config.yaml
n_layer: 9
d_expert: 272
activation: "swiglu"
normalize_top_k: true
router_bias: true
vocab_size: 32768
lr: 0.000785
beta1: 0.95
batch_tokens: 131072
train_tokens: 514700000
steps: 3927
Below are experts of layer 4 (counted from 0) of a mixture-of-experts language model. Rows are named router (the router's row for the expert), gate (a neuron's input weights, with its number), up (a neuron's input weights, with its number), down (a neuron's output weights, with its number) and show model dimensions 0-127. Each number is 128 + 32 x the weight over its row's rms, rounded and kept within 0 to 255.
Before each expert's rows: "comes after" lists some tokens at least twice as common just before its tokens as in all text. This comes from a sample of Wikipedia text that the model never trained on. Tokens count by the router's weight.

# expert 8
comes after: "\n", ".", ")", "==", "\"", " =="
router [134  91 105 102 187 128  88 150 177 129 147 107 125 140 105  96 142  90 126 136 157 176  66  90 111 111 153  73  47 112 180 103 100 134 116 135 162 167  93 149 121 139 129 135 165 120  95 117  99 144 128 122  95  90 100  91  63 116 116  91  90 135 154 149  69 114 140  78 194 194 194  89 187 107 110 137  81 127 116 139 103  89 107 100 111  90 162  97 140 108 152  89 149 179 147 135 142 189 167 145 144 114 108 111 107 125 132 112 122 149 159 148  89 150  88 125 101 108 139 112 121 115 121 159 151 123 142  83]
gate0 [ 94  82 157  96 118 131 197  77 116 102 109 117 125 176 161 107 162 121 144 103 167 152 124 155 111 165  88 157  96  85 135 154 132 144 164  99 143 114 163  90 108 140 172 170  79 147 137 139  77 171 107  73 119  99  94 199 103 124 137  97 140  93 125  91 135 137 167 111 127 144 157  87 133 136 176 145 104 144 127 185 175 139  92 138 114 162 103 147 128 122 142 129 146 138 121 136 136 111 129 187 161  97 102 110 117 151 110 107 150 171  93  85 132 126 165 156 133  77 179 190 145 137  50  90 143 154 152 138]
up0 [130 131  90 169 139 144  86  49 115 144 154 100 134 136  43 163 129 119 119 123 114 117 140 145  94 143 137 141  57 147 144 144  94 111 172 130 152 103 121 137  91 190 143 137 120 169 163 128 120 132  81 162  87 150 135 117 167 115  97  97  92 141 157 128 134  90 132  75 137 156 181 125 159 169 121  99 111 106 132 139 123  82 187 161 142  74 101 141 206  89 163 113 113 168 147 145 144 121 108 130 116 173 184 140 189 179 122 129 105 156 113  84 151 110 169 155 109 134 154 164 115  96 166  98 121 116 146 148]
down0 [148 127 105 105  76  93 149 113  73 146 156 150 117 143 112 115 121 116  93 121 150 126 117 129 141 163 149 159 134  49 141  99  73 148 157 146  96 105 120 110 101 123 111 137 137 123 115 128 151 188 115 101 181  75  96 118 159  77 128 137 113  94 178 129 136 101 163  57 117 104 138 123  64 163 138 139 117 124 143  90 137 105 136 166 123 123 101 153 213 108  79 154 102 160 163 185 167 126 121 176 145 134 119 124  95 143 115 119 154 171 106 146 118  99 111 136 103 163 151 161 144 137 162 109  86 139 162 124]
gate1 [149 141 124 144  62 140 130 104 146 147  96  76 140 133 159  94 157 173 183 146 108 150 190 124 161  97 143 145  82 133 110 144 159 151 101 107 149 116 103 119 170 124 136  65 108 110  91  76  76 105 108  98 133 142 147 116 112 122  83 121 133 125 140 134 151 133 191 163 151  80 130  73 130 146 173 155 118 137 170  87 133  79  97 174 130 143 177 111 159  68 116  90 101 167 135 158 138 133 100  86 145  85 138  69  70 111  84 171 148 109 123 112 114  84 178 106 113  88 177 131 110 150 158 172 126 132 168 169]
up1 [116 148 164  78 166 136 125 132 142 123 190 118 119 126  92 126 119 121 141  70 158 169  71 138  97 117 118  76 151 129 140 151  70 119 120 183  91 117 139 106 104 164  89 119 112 141 190 122 139 115 159 128 168 134 133  93 154 149  74 153  93 155 124 164 134  74 152 132 102 128 187 171 100 100 109 125 107 123  95 150 147 159 126 144 137  97 140 141  95 164 159 159  61  68 106  92 146 152 141 156 131 162  63 132 113 145 173  84 136 145  82 137 118 131  98  91  82 111 137 104 113 170 173 137 150 150 144 115]
down1 [113 104 172  81 147  68 131 112 113 125 108 103 168 146 131 131  95 154 113 109 138 103 107 158  92 148  96 113 153 112 151 141 130 108 104 122 100 102 174 153  54 137 166 121 118 177 155 103 131 130 156 149 102 159  91 103 150  81 121 177 135 142 135 140 117  88  88 108 163 105 124 104 105 152 112 133 145 151 122 122 141 143 128 185 188  80 130 189 127 160 118  76  47 156 122 148 144 128 105 116 134  80  85 121 159 130  70 176 111 101 134 142  86  94 129 122 238 114 155 165 155 134  84 145 110 107 144 169]
gate2 [125 136 162 117 104 133 157 145 163 178  95  78 146 150  98 104 149 184 106 106  72 147 193 121 114  91 133 108 172  67 126 131 131 138 142  59 142 163 132 115 172 107 166 137 147 122 128 164 144  92 113 133 145 169 171  95 133  93 126  98 141 156 212 146 128 190  96  78 124 106 161 121 184 135 142 139  69 144  96 104 145  87 104  99 115  93  86 184  94 118 103 148 161 177 112  89  83 123 150 101 153 170 102 158  76 118 175 105 115 134 140 151 173 121 153 159 109 145  70 151 142  90 110 135 101 127 177 168]
up2 [126 132 147 141 114 117 171  89 156 100 167 119 120 124 157 148 202 135 120  60 111 167  74 123 109  77 123 153 152 140 191 129 140  89 171 177 127  94 163 129 104 124 140 154 122 106 109 116 135 127  98 159 163 107 126 119 130 132 128 127 158 136  58 195  97 134 139 148 105 142 135 103 110 116 107 125  93 148 206  91 142 108 104 157 170  89  72 163 169  88  89  97 124 168 114  82  50 193 156 142 139  99  90  65  85 147 114 162 105  94 126 141 100 135 106 166 151  75 123 110 123  89 184 126 167 193 174 161]
down2 [ 91 139 122 186 146 124 156 139 136 154 181 120 132 146 123 104 139  76 130 149 138 122 185  94 161 112  98 157 103 159 124 100 129 131 162  95 150 131 107 133 174 152  58  79 116  58 172 155 149  93  97  56 127  95 126  83 141  92 147 131  97  91  89  77 131 155 112 162 108  96 112  90 163 124 167  83 115 118 207  91 154 127  65 117 127 167 134  44 109  69 126 189 139 132  82 136 141 173  85  91 125  80 141 103 159 176  89 111 176 151 202 110 119 111  99 165 167 128 133 105  86  79 142  65 193 130 141 228]
gate3 [149 134  83 123 128 147  80 124 146  93  86 136 124 136 104 117 186 105 137 108  94  89 113 122 147  83 117 106  89 127 180 127 168  65 118 120 134 173  93 113 117 101  98  98 206 133 196 158  77 128 149 117 123 128 113 135 162 149 142 142 138  93 127 130  83 148 133 152 110 166 109 131 143 129 176  56 110 147 165 180 117 143 109 133 127 107 107 121 149  83 185  69 145  73 115 141  89 135 138 106  88 172  93 115  97 190  73 132  98 176 163  97 150  89 170  92 156 160 142 132  83 117 161 107 116  94 181  77]
up3 [108 126  80 139 122  90 112 147 107 151 117  87 157 147 132 135 152  55 174  95  99  67 196 100 136  89 112  56 148  85 117 111 144 121 164 108 221 118 109 106 147 166 160 174 118 109 108 156 173 119  61 155 134 167 120 111 125 148 130 172  91  90 128 122 110 104 130 130 110 140 152 164 148 168 157 165 173 132 136 130 100  90 122  94 107 144 106 131 130  77 143  90 167 127  94 113  98 165 103 119 157  94 103  85 144 185  81 182  86 160 138 142 120 150 135 140 168 120 164 204 107  80 131 104 162 141 147 144]
down3 [167 148 109 145 115 126 116  59 138 166 105 112 143 150 102 111 130 141  91 115 190 111 111  86 124 140 179 115 113  82 121 158 147 147 114  45 111 144 166 114 106 101 141 210 126 160 165 112 112 119  79 129 127 169  90 112 152 123 157 107 148 123 155 115 122 107 118  81 106 132 115 146 148 116 150  82 127 126  93 134 159 105 159 136 104 128 146 123 125 143 118 167 115 119 106 163  88 178 152 102 172 153 126 124 135 111  91 107 126 120 140 165 147 116 120 150 182  75 155 135 145 103 127 120 164 100  96 127]
gate4 [118 139 129 113  87 116 128 106 143 140 166 131  90 132 166  65  84 152 144 174 162 105  79 136 133 143 133 113 130 144  71 119 144 159 139  89 150 217 100 181 161  74 150 157  89 131  95  70  72 173 127 155 177  94 144 102  95 107 186 169 115 149 161 106  93  86 127 151 146 112 200 135 110 119  97 152 103  84 158 213 114 181 113 161 155 101 173 161  98 115 138 131 119 111 139 144 164 131 185  89 152  79 138 104 112 108 113  92 123  98 128 101 122 121 126 145  96 166 139 176 153 101 155  90 167  88 117 100]
up4 [135 155 140 124 105 137 116 117  81  41 114 130  97 108 107  79  84 147 129 162 112 159 107 149 137 156 110 129 121 137 146  70 164 143 103 122  71 148  93 152 121  80 174  91 102 169 102  99 113 173 139 141 151 101 185 135 169 153 214 209 147 134 128 127 164 126 177 108 116 136  90 149 154 108 118 125 186  93  68 150  96 159  72 112 129 112  98  77 110 168 136 100 146 104 128 160 210  43 135 103 102 109 129 123 137 133  89 140  90  84 117 121 114  99 119 130 129 143 189 133 108  72 136 131 163 101 205 135]
down4 [147 135 103 129 149 128 157 138 124 119 182 132 142  78 160 153  96 188 120 183 119 164 189 136 119 127  71 152 125 120  76 173 123 126 123 150  72 112  73 147  62  95  76  63 168 109 105  82 127 162 153  76 129 129 125 142 136 118 153 159 104 129 152 170 160 127 133  87 132 103 109 129 115 136 128 123 157 101 148 141  77 129  95 131 190 146 147 162  50 131 198 227 158 166 106 134 108 137  72 112  95 132 158 133 125 190 150 100  72  76  81  72 108 129 125 106  96 168 141 165 176 113  74 113 136 107 181 116]
gate5 [ 75 109 114 127 117 166 121  99 119 153 118 160 134 118  91 100  83 143 124 137 149 142 103 140 151 104 125 122  75  93 118 121 186 137 155 118 189 144 110  60 130 100 115 126 208 127 119  90 102  88  82 130 184 127 164 116 126 169 127 115 143 136 130  96  71 155  64 126 135 146 105 114 157  61  95 123 109 127 146 117 114 119 161 123 145 141  37 137 107 169 126 100 170 166 127 111  98 131 139 110  92 120 141 151  97 135 133 113 162 208 210 142 149 124 132 103  98 129 111 102  96 152 129 103  99 111 157 109]
up5 [125 123  76  93 128 111 134 118 119 142 156 102 129 169 106 109 131 108 114 133 143 100 106 112 148 132 167  75 135 165 200 142 114 119 199 168 142 127 111 151 164 103 150 153  97 160 112  94 121 138 126 192 110 162 124  99 114 165  63  82 132 150  96 113  45 128 153  61 162 185 222 113 140 141 118 144 114 162 137 150 130  67 160 153  89 152 100 167 119 170 185 144  56  91 124 156 109 157  81 155  88 221 157 165  97 163  96 177 145 157  95  95 147 100 112 113 149 113 113 152 165 125 139 111 165 142 111 116]
down5 [150 132 100 185 126 137 198 108 113 135 120  81  95  93  92 204 173 169  86 140 150 131 104 125 144  80  80 193  61 143 141 140  85 134 155 210 117 119 102 158 163 135 127 142 138 121 134 161 131 147 129 129 123 155 126 119 102 185 111 176  78 134 148  89 214  71 119 165 141 132 173  96 124  94 149 177 101 107 181  92 102  96 133 157 130 144 147 127 193 141  89 200  71 141  61  82 138 154  61 160 151 115 100 162 130 166  97 115 170 166 214 179 149  82 167 148 160 138 134  63  93  89 216 113 163 123 158 159]
gate6 [135  84 115  78 139  86 154  84 133 114 147  54 111  90  94  98 119 163 108 125 162 112 147 160  96  74 137 194 110  62 141 168 108 169 183 151 139 122 179  70  96  95 160 179 132 149 224 123 126 111  84 136 133 115  84 109 119 132 143 174 153  85 112 134 124 130 133 101 164 198 128  67 124  67 177 142 109 154 176 175 117 135 182 182 212  94 132 164 182 131 167  74 117 201 110 159 116 187 166 117 165 120 109 197 120 138 137  46 112 181 106 124 108 135 120 151 122 141 146 109 168  99 112  80 171 142 168 137]
up6 [ 60 138 136  93 122  97 101 116 131 139 118 186  89 109  88 144  99  93  86 100  75 161 132  91 120 111 159 132 111 144 181 129 181 154 109 134 109 108 176 156 141 159 114 134 132  73 158 146 127 162 136 114 149 136 123 112 152 109 109  86 133 151 172 156 150 122  75 153 129 170 139 113 203 115 122 113 131  93 116 122 182 114  97 108 147 121 202  95 185 119 133 130 151 117 111 120 156 141 112 141 103 171 132 162 167  83 185  62 119 154 163  92 112  78 124 122 156 108 129 109  88 137 118 123 162 138 117 106]
down6 [144 180 147 211 191  89  99 136  92  99  87 135 111 107 120 118 145 110 111 132 130 141 166 153  91 118 134 151  90 126 104 121 151 108 144  93 134 120 146 183 188 127 141  92 141 139 144 119  81 119 186 124  90 116 144 101 109 151  80 160  80 131  46  87 109 131 144 149 169 175 138  90 115  86 137  84 152 109 131 124 209  65 139 102 157 114 115 157 149 133 191 143 150 156 131 116 151 128 108 143  93  99 140 150 124 167 135 192 142 127 124 134 133 144 135 129 135 107 141 146  83 112  65  77 160 148 104 121]
gate7 [154 108 144 191 132 143 172 122 142  73 120 148 137 139  83 166  84 168  88 176 162 153 204 156 121 135 112 118  91 170 141 104 100  47 151 135 119  78  90 121 175 109 176 124 177 177 209 113 150 147 153 126  98 121 126 146 128 144 130 163 149 113 109 121 183  54 135 132 119  95 135 176 105 189 197 172 144 162 118  90 106 138  93 191 181 158 172 147 169 179 122 117  90 158 121 102  80 173 150 189  81  96 157 129  83 110 102 151 151 160  93 155  62 108  82  92  99 162 149 164 122 102 181 127 121  82 155 149]
up7 [182 124 155 139  73 161 106  89 148 102 115 150 112 106  78 100 166 122 103 151 168  62  72 141 131 125 139 141 100 201  78 161 220 148 138 113 128 160  92 234 119 160 137 123 132 146 132 121 127 121 127 149  79 167 163 133 115 148  87 169 106 187 120 128 152 156 162 116  64 119 138  89 112  96 200 115 152 118 164 139  52 146 131 156 117 147 133 164 193 110  83 126 118 129 154  44 161 138  91 112 133  68 144 204  95 138 139 167   6  85 132 135 113 168  93 128 121  79  85 142 119 107 128 173 100 148 158  54]
down7 [134  81 148 103 203  84  85 128 102  48 115 112 132 110 142  95 155 125 160 157 148 160 153 149 119  97 159  94  74 131 155 124  87 134 117 146 159  47 111 150 100 177 113  98 124 141 141 161 101 110  81 111 114  78 129 107 150  96 132 159  86 150 167 109 153  98 127 111 184 120 170 162 157 122  69 111 170 155 148 125 102 117 116 101 105 126 170  88 129  86 160 180 116  97 120  78 111 117  86  54 158 121  86 118 126 140 112 163 170  94 132  90 120  97 138 151 134 138 131 165  91 145 102  95 127  99 117 187]
gate8 [154 186 136 161 105  97 106 116 124 196  49 191 138 142 157 155 176  87 146 153  71 197 113 156 155 180  91 104 188 135 162 171 191 129 240 117 146 164 159 103 112 100 177 122 103 135 123 116  57  93  97 103  87 152 127  68  90 142  88 135  33 104 188 157 129 140 128 118 103 156  68 110 135 143 168 116 118 120 224 162 135 143 136 120 133 128  99 169 173 139 139 119 173  93 167 118  91  90  81 144 125 137 136  90 154 134  70 145 110  85 153 176 150 154 161 120 127  77  59 135 147 155 157 132  94 151 160  90]
up8 [169 116 178 148  97 114 133 172 128  83  85 153 199 126 162 209  92 118  86 131  72 171 112 114 110 124 171  57 170 163 154 192 134 109 101  81 110  86  77 153 160 104 198 105 103 130 124 148  67 119 127 138 134 132 132 142  92  90  93 103  95 132  75  87 144 160 123  76 151 118 107 120 143 172 149 135  77 136 214 118 147 177  68 123 136  84 113 102 134 123 123 144 100 152 128 188 126 122 127 107 139 157 175  95 132  92 199 142 103 163 156 136  90 116 175 169 109 105  95 104 125 167 112  85 108 161  98 145]
down8 [107 190 161  88 158 164 167 100 143 162 170 132 130 143 152 150 144 153 122  84 186 150 112 113 130 150 145 125 152  67 105 141 112  82  92 115 151 128  94 120  77 133 120 152 128 123  97 108 116 172 188 106 104 111  88 102 116 136 114  87 165 103  74 164 115  96 179 161 165 136 138 118 102 166 131 118 216 137  86 122 131 100 183 151 148 103 120 121 162 123 142 150 142 115 156 115 123 122 128 164 132 144 145 134  71 174 123 152 176 128  93 136  93 156 154 138 161 156 173 122 172 173 156 141 140 140  91 192]
gate9 [140 114 183 130 144 123 102 148 120  89 163 103  86 128 134  80 140 157 126 135 169 119 215  94 104 138 113 138 120 109  99 104 154  64 112  85 172  97 106  88 125 115 168 143  82 119 114 116 102 155  94 126  80  88 105  78  83 105 108  85 169 124 149  48 160 147 165  88 152  91 111  85 171 149 170  99 136 121 111 129 140  88 101 162  76 111 123 117 130 125 146  63 137 106 114 109 177 119  83 133 113 136 161 126 157 187  71 107  97 123 109 143 175 133 190 132 144  81 132 157 153 134 121 143 147 177 143 166]
up9 [ 95 122 149  77 159 133  61 169 139 138 138 183 128 113 163 104 179 104  94  97  90 132  74  88 114 125 139  51 126 141 157 121  94  79 112 166 147 129  89 110 132 162 126 171  85 100  91 123  98 141 111 117 145 165 131 153 120 126  80 127 116 142 154 108 165 145 156 133 106 135 131  95 171 112 131 156 105  82 168 181  51 174 150 142  82 141 134 145 101 177 144 153  99  55  80  72 111 123 116 179 123  93 156 135  83 183 142 107 145 153 137  94  98 114 130 154 167  87  98 196 144 174 140 115 133 156 108 122]
down9 [107  95 109 111 136 187 121  98 169 144 145 159 126  95 150 130 103 104 119 166 207  87 138 147 148 107 157 110 133 117 133 114 154  88 160 167 128 132 152  93  52 172 130 174  59 117 133 149  88  72 123 120 137 104 105 156 141 106 149  63 140 146 117 171 182  84 153  82 122 172 162 104 126 127 103 106 111 119 137 166 219 145 138 156 131  53 148 114 132  96 133 118 170 141  52 117  91  96  80  68  72 162 130 151 188 132 111 125 140 126 106 112 137 138 149 136 105 168 150 165 134 170 104 166 102 164 108 125]
gate10 [183  89 118 131 123 153 141  70 130 108 103 130 104  74 129 161 139  80  86 118 152 104 150 150 183 163 183 150  72 187 117  96 181 107 134 150 116 148 166 154 150 116 190 113 123 135 196 131 134 172 154 199  83 102  58 105 104  89 153 106 127 129 147 133 139 114 185  62 140 189 129 154 120 136 118 182 163 129 134 154 156  86 143  72 158  85 102  89 143 135  62 112 176 105  87 132 126 200 179 129 120 120  74 170 167  76 122 192 147 113 211  98 163 139 131 163 111 104 141 125 136 171  81 114 157 135 201  63]
up10 [ 75 130  97 160 103 111 101  88 153 149 127  92 163 100 105 124  69 104 143 170 117 130  97 143 129  89 111 159 159 184 179 140 165 136 103 145 142 134  62 156 157  93 104 140  46 140 129 118 126  97  81 151 128 128 124 174 123  84 173 151 175  88 115 154  84 111 155 126 133 131 121 138 119 116 129 112 149 113 121 212 114 125  95  99  78  36 137 126 162  76 100 152  68 121 114 114 149 153 160 137 150 136 118 147 159 100 144 192 115 101 117 108 125 116 175 129 168  92 158 153 183 122 157 161 172  67 102 137]
down10 [ 90 141  93  92  76 105 178 130 129 127 124 110 194 114 130 118 134 134 121  84 166  77 137 132 115 106 129 131 123 170 199 142 135 139 145 143 128 134 137 195  96 115 104  97 167 190 158 141 121 130 126 107 152 142 145 148  92 138 151 127 175 132 142  98  88 115 111 159 110  89 154 121 108 122  64 170 174 120  96  73 169 201 118 132 140 118  98 115 100 137 102 181 153  94  85 163 137 127 116  83 153 129 129  36  89 107  86  91 100 130 168 136  79 118 144 139  58 131  88 120 145 120 101  77 120 144 100  70]
gate11 [152  93 129 170  75 105 176 131  59 159 128 116  88 122  87 153 129 101  90  90 110  95 109 183  68 109 128 149  75 143 100  94 128 157 132 140 165 128 114 130 167  73 117  63 138  96  85 153 123 172 139 110 118  92 120 113 126 145 111 157 136 135  77 164 124 113 142 108  76 157 156 115 176  80 146 124 127 166 123 129  92 146 114 193 217  90 146 117 137 107 120  77  85 140 129 113  74 207 180  94 135 223 173 186 151  75 164 103 133 101 125 173 130 113 118 152  81 176 148 120  74 110 110 129 170 148 161 123]
up11 [149 163 122 151 155 152  89 108 141 157 116 119 132  88 153 110 131 119 128 143  83 134  77  87 128  90 123 171 127 145 185 125 110  94 104 154  93  98 159 139 124  60 122 135 111 168 166 105 142  96 104 148 112 148 150 136 121 158 139 169 139 164 120 103 100 181 124 126 135 125 130 145 180 123 116 171 181 139 141 122 142 119 125 104 169 102 136  57 127 128 172 121 158 171  75 157 141 114 117 126 122 145 146 156 135 177 102 152 103 106 149 169 163 176 153 132 122 108 112 111 102 134 125 195 112 166 140  95]
down11 [139  93 164 125 111 117 133 110 151 143 196 101  84 133  71 134 134 200 109 161 121 131 116  96 142  73  81 138 141 192  92 140  99 146  81 101 149 120  66 132 166  90 238 151  83 208 121  84  94 128 147 175 123  69 121  91 133 139 173 115 189 149 114 137 148  96 154 127 101 153 158 103 107 148 136  77 114 144 145 136 106 135  55 139 144  79  89 157  78 114 123 102 177 157 162 145 129  98 132 172 143  98 149 133 123 109 140 139 114 107 123 166 120 101  67  66 108 134  87 129 173 152 137 142  99 173 154 196]
gate12 [158  86  98 157 142 113 145 117 137 115 148 153 100 150 119 139 124 107 151 109 109 164 138  71  52 156 139 127 130 132 171 166 112 108  86 118 154  80 123 151 118 140 111 139 154 217  97  94  91 158 119   5 114  88  79 167 119 135  86 117 156 151 141  96  85 114  91 130 117 181 146  72 214  85 150 163  73 118 145 147 127 155 115 176 113 123 140 105 134 120 208  81 120  62 162 100 105 141  80 182 147 115 111 100 108 128 132 103 113 148 108 132  95  80 177 202 106 118 122 194 170 108  96 144 126 228 191  49]
up12 [143 160 113 149 178 109 107 139  77 115  93 144 166 140 162 189  95 102 172  80  93 100  79 182 153 148 139  56 125 129  86 113 136 109 100 125  76 153 131 146 106 198 137 113 100 143 158  99 189 156 132 175  92 199 116 114 172  94 127 164  96 150 118 166 128 130 139 106 105 119 117 130 116 155  92 137  96 211 122 138 126 136 100  98 152 131 174 151 132 166 122 198 141 189  86 124 123 125 142 171 103  90 141 167 132 130 147 174 163 112 194 120 146 151  84 110 138 171  69 127 121 170 120  74  70 112 131 137]
down12 [144 133  81 154 131 180 193  91 152 174 135 182 175 154 152 141  98 145 176 151 148  90 162 117 111 138 182 112 107  96 138 112 137 177 114 170  87 120 110  94  73 138  93 172 129 104 163 149 140 136 133 135 125 110  95 142 103 113 158 122  87 104 142 115 112 127 130 103 134 126 124 169 108 122 101 138 126 108 105 143 125 157 172 126 150 111 124 158 136 155 124  94 104 106 168  99  70 102 141 108 113 122 125 178 108  99 120  92 119 125  94 129  78 119 133 163  91 124  91 126 170 142 129 101 113 108 107  86]
gate13 [133 146 146 110 183 128 195 125 161 145 155 128 115 105 102 119 118 160  79 106  96 134 115 125 143 132 129 128 112  90 102 112  97 139 102 176 102 123 135 138 102 109  76 104 149 118 142 144  75 121 152 166 123 148  65 126 154 115 132  92 127 168 189 128  91 115 130 122 103 110  79 121 102 175 122 147 154  71 106 168 184 111 178 134 108 167  51 118 106 119  85  96 117  94 112 126  95 146 165 163 132 129 107 134  70  61 172 129 191 146  89 153 138 146 158 138 149 114 119 111  71  87 152  81 115 144 141 157]
up13 [103 176 129 118 129 148 115  84 148 100 133 112 125  64 158 162  63 111 153 106 133 156 163 127 140 132  52 196 132 115  43 149 142 128  87 156 117 104 136  79 121  79  99 128 151  44 155 105  76 186 104 126 136 112 169 118 160 118  99 108 107 127 113 187 109 143  72  63  87 120 102 143 131  29 156 169 138 143 121 102  83 136 228 101 105  73 127  92 118  95 113 146 152 127 131 166  91 136 131 198 115 118  80 167 128 128 159 174 114 134 166 132 130 125 161 136 134 118  75 192 118 141 113 120 111 152 127 133]
down13 [185  90 117 132 134 127 142 148 116 106 102  90 101 136 126 143 118 136 114 130 152 123  67 126 122 141 104 149 118 154 135 122 120  82 114 114 166 126 115 129 187 134 147  90 127 146  81 108  98 123 146  88 145 110 145 151 106 140 102 145 100 175 174 126  92 208 174 166 137 130 143 101 121 102 145 113 116 140 119 115 160 165  98 159 197 172 156 185 193 168  91  65 164  96 145 177 208  97 125 191 153 131 135 131 124 159  69 167 189  99 164  90 123 152 158 104 138 176 112 176 175 159 127 169 142 127  87 100]
gate14 [158 135 155 125 116  65 154 117 159 165 118  91 101 144 173  37 126 158  39 191  67 144  93  66 133 139 166 171 113 114  92 161 151 140 162 159 127 102 122 113 115  73 156 158 121 138 193 148 127  94 130  81 102 164 133 140 135  94  92 176 116 126 159 112 189  84 114 168 151 154 126 122 131 143 141 127  71 187 128  57 132 151 148 195 110 152 142 115 135 132  91 114 199 128 152 150  95 137 138 101 166 116 133 167 132 152 147 116 131 122 133 157 133  91 145  59  90 121  98 159 149 113 110 157 152 122 131 148]
up14 [146 146 115 121 115 143  97  71 170  87 142 134 128  96 114 108 128 188  96 100  84 131 126  97 180 166 114 118 137  66 116  63 118  99 159 145 163 127  70  97 154  94 146 160 107 126 157 132 105 103 150 133  93 168 117 155 105 134  91 188 119 115 125  95 124 119  74 137 159 105 108 160 124 156 165 105  63 169 145 110 151 142 175 149 167 161 126 144  71 101 105  83 175 137 102 141 144 165 138  86 151  78 100 120 129 208 140 131 117 125 137 131 142 138 126  74 171 142 160 172 177 180 126 114 182 134 102 144]
down14 [ 73  89 126 152 112 139 117 120  87 113 204 139 163 122 131 194 117 145 115 170 159 143 159 146 126 136 161 115 168 152 145 133 157 182 175 130 120  89 101 151  57  84 155 125 149 146  66 111 116 127 162  85  75 175 135 100 179  99 132  77 118 118  44 156 184 157 201 100 176 131  85  87 106 155 100  37 141 133 192 141  60  85 125 201 115 119 123 151  52 161 145  94 162 126 155 108 109 170 111 178 105 145 213 126 134 126  88  95 146 112 151 103  73  96 129  62 150 209 148 106 141 163 164 142 135 105 150 143]
gate15 [156 125 113  94 109 119 157 159 138  88 113 160 151 175 161 135  75 125 203  89 115 142  76 139 100 112 144  86 156 109 159  78 160 113 136  32  99 146 115 133  76 166 130 159 101 134 147  57 112 132 139 143  98 178 172 108 131 129 144 206 117 142 141  98 116 148 135 107  94 161 165 132  97 194 141 144 115 132  76 164  44  78  96  87  67 166 127 160 142 140 126 125 123  95 174  95 171 115 116 181  81 112  98 136 123  77  99 162 147 170 116 112 122 106  96 158 179 101 121 161 177 107 139  65 196 107 147 131]
up15 [ 82 145 178  89 138 131 115 135 105 146 125 147  90 128 160 121 125 131  94  99 113 173 124 160 120 164 163 177 144  93 171 138 152 111 141 200 121 151 151 146 149 141 117 132 116 141 128 117  73 148  87 170  90 128 180 157 126  74 109  79  73  63 171 157 103  72 121 122 131 159 114 102  60 138 125 136 148 113 106 145 120 132 181 173 116  89  70  95 165 148 109 155 120 111 118 106 128 163 106 115 136 114 116 160 125 134 163 174 157  93 163 131 132 131  63 127 181 146 116 142 114 126 157  62 195  92 144 115]
down15 [173 124  74  99 103 169  74  88  93 159 104 144 142 131 141  99 151 182  98  74 210 184 126 150 160 162 151 183 102 112 150 158 139 144 115 152 141 128 199 100  48 152 148 139 142 102  67 134 112  78 108 125 159 110 105 107 137 118 164  68  90 129 103 196 113  86 105 151  98 112 143 103 111 112 115 141  87 134 108  84  92 122 162 120  80 153 110 117 136 162 103 151 111 103 125 134 177 143 182 133 155 100 127 143 150  72 159 152 151 126 139 120 122 105  88 210 124  91  79 143 142 155 172 148 122 167   4 142]
gate16 [ 93 168 151 116 117 200 166 202 138 122 103  80 137 119 160 200  96  85 180  98 141 147  90 165 180 131 171  83 149 142  85 155 179 135 141 129 183 153  94  94 125 143  77 101 133 142 156 216 108  99 166 132 142 220 130 147 140 140  76 165 186 126 106  65 100  98 105 114 119 145 124 147  95  97 110 150 103 117 109 190 136 135  77  98 192  85 158 118 103 145  66 157 122 156 147  63  74  99 114 147 103 114  83 158 117 154 126 113 173 167 149 154 113 122 134 149  80 117 160 140 122 181 150 132 166  58 129  33]
up16 [128 103  97 153 118 141 136  93  77  95 115 145 179 150  92  90  47  78 120 133  76 104 119 135  72 124  56 125 127 112 106 110  96 147 146 141 109 146 176 157 154 121 150 131 127 255  71 150 139 104  84 101 109 133 145 148 133 106 125 118 111 141 165 162  92  79 147 115 116 110 137 105  33 137 113 156 113 173 198  99 156 138 164 159 127 128 117 133 132 180 182 109 131  73  98 117  87 145 112  96  95 164 145 154  90  87 123 130 139 185 176 130  86 130 117 132 124 176 136 114  99 123 131  83 145 122 140 118]
down16 [ 92  86 152 102 155 132 118  64 141 100  74 164 152 121 114 125 191 125 124 117 105 106 184 138 130  67 108 117 120 163 100  94 135 120 102 130 153 141 153 137 118 103 158 113 137 167 162 122 179 141 139 137 166  90  82 103 141 127  86 183  99 171 131 135 177 140  64 139 135 127 112 111 121 159 120 101  73 180 130 121 144 129  85 141 124 152 100 140  76 158 120 159 109 185 129 142 142 134 150 125 181  84  98 117 140  81 112 108 168 148 122 134 140  91 146  66 132 142 138 111 127 137 130 167 146 175 156 150]
gate17 [144 147 148 114 106 121  90 119 104 131  92 158 130 128 122 157 140 135 103  90 131 110 152 148 170  44 121 125 144  98 111 152  95 140  84 215 112 156 135 109  29 120 123  95 138 141  93 129 171 132  85 166 167 110 132 140  65 157 172  89  82 172 180 104 148 143 102 142 115 132 156 136 170  76 153 122  77 190 101 139 100 131 144 109 133 124 121 111 124 110 136 131 207  96 108  89 116 184 131 144  78 156 130 160 108 119 118  93 143 142 147 117 113 187 163 141 138 102  81  87 146 119 171 144 182  86 104 181]
up17 [162 139 140  76 108 118 145 110 122 177 145 142 124  96 117 104 112 194 152 133 142  79 155 104 129  95 163 108 162 126 148 145  99  69  48 154  89 126 124  90  92 112 142 169 190 123 146 132 106 146 212 153 108 140 177 107 116 105  85 145 132 102 153 103  94 117 132 131  89  82  94 128 151  92 151 129  92 142 179 146 194 163 105 143 170 161 172 130  61  91  98  99 178 145 115 132 121  92 107 139 125 164  97 112 100 104 118 116 147 113 134 171 124 145 140 164 181 118  53  87 156 159 170 119 126 124 140 207]
down17 [104 159 165  65 132 116 136 119 124 113  97 136 174 138  42 122 101 168 168 185 100 109 127 111 146 100 141 136 124 149 125 123  85 116 112 104  71  97 149 107  86 165  88 142 160 179 140 163 101 110  89 172 132 165 126 133 106 122 170 119 169 113 133 106 123 160 145  97 140 136 107 143 137 133 130 115 106 125 111 120  85 152 126 178 134  57 129 196  90 139 117 146 154 134 165 187 119 102  96 190  92 104  41 148 101  88 122 116 142 113  69  94 122 148 159 117  73 159 126 100 141 132 179 126 162 131 166 130]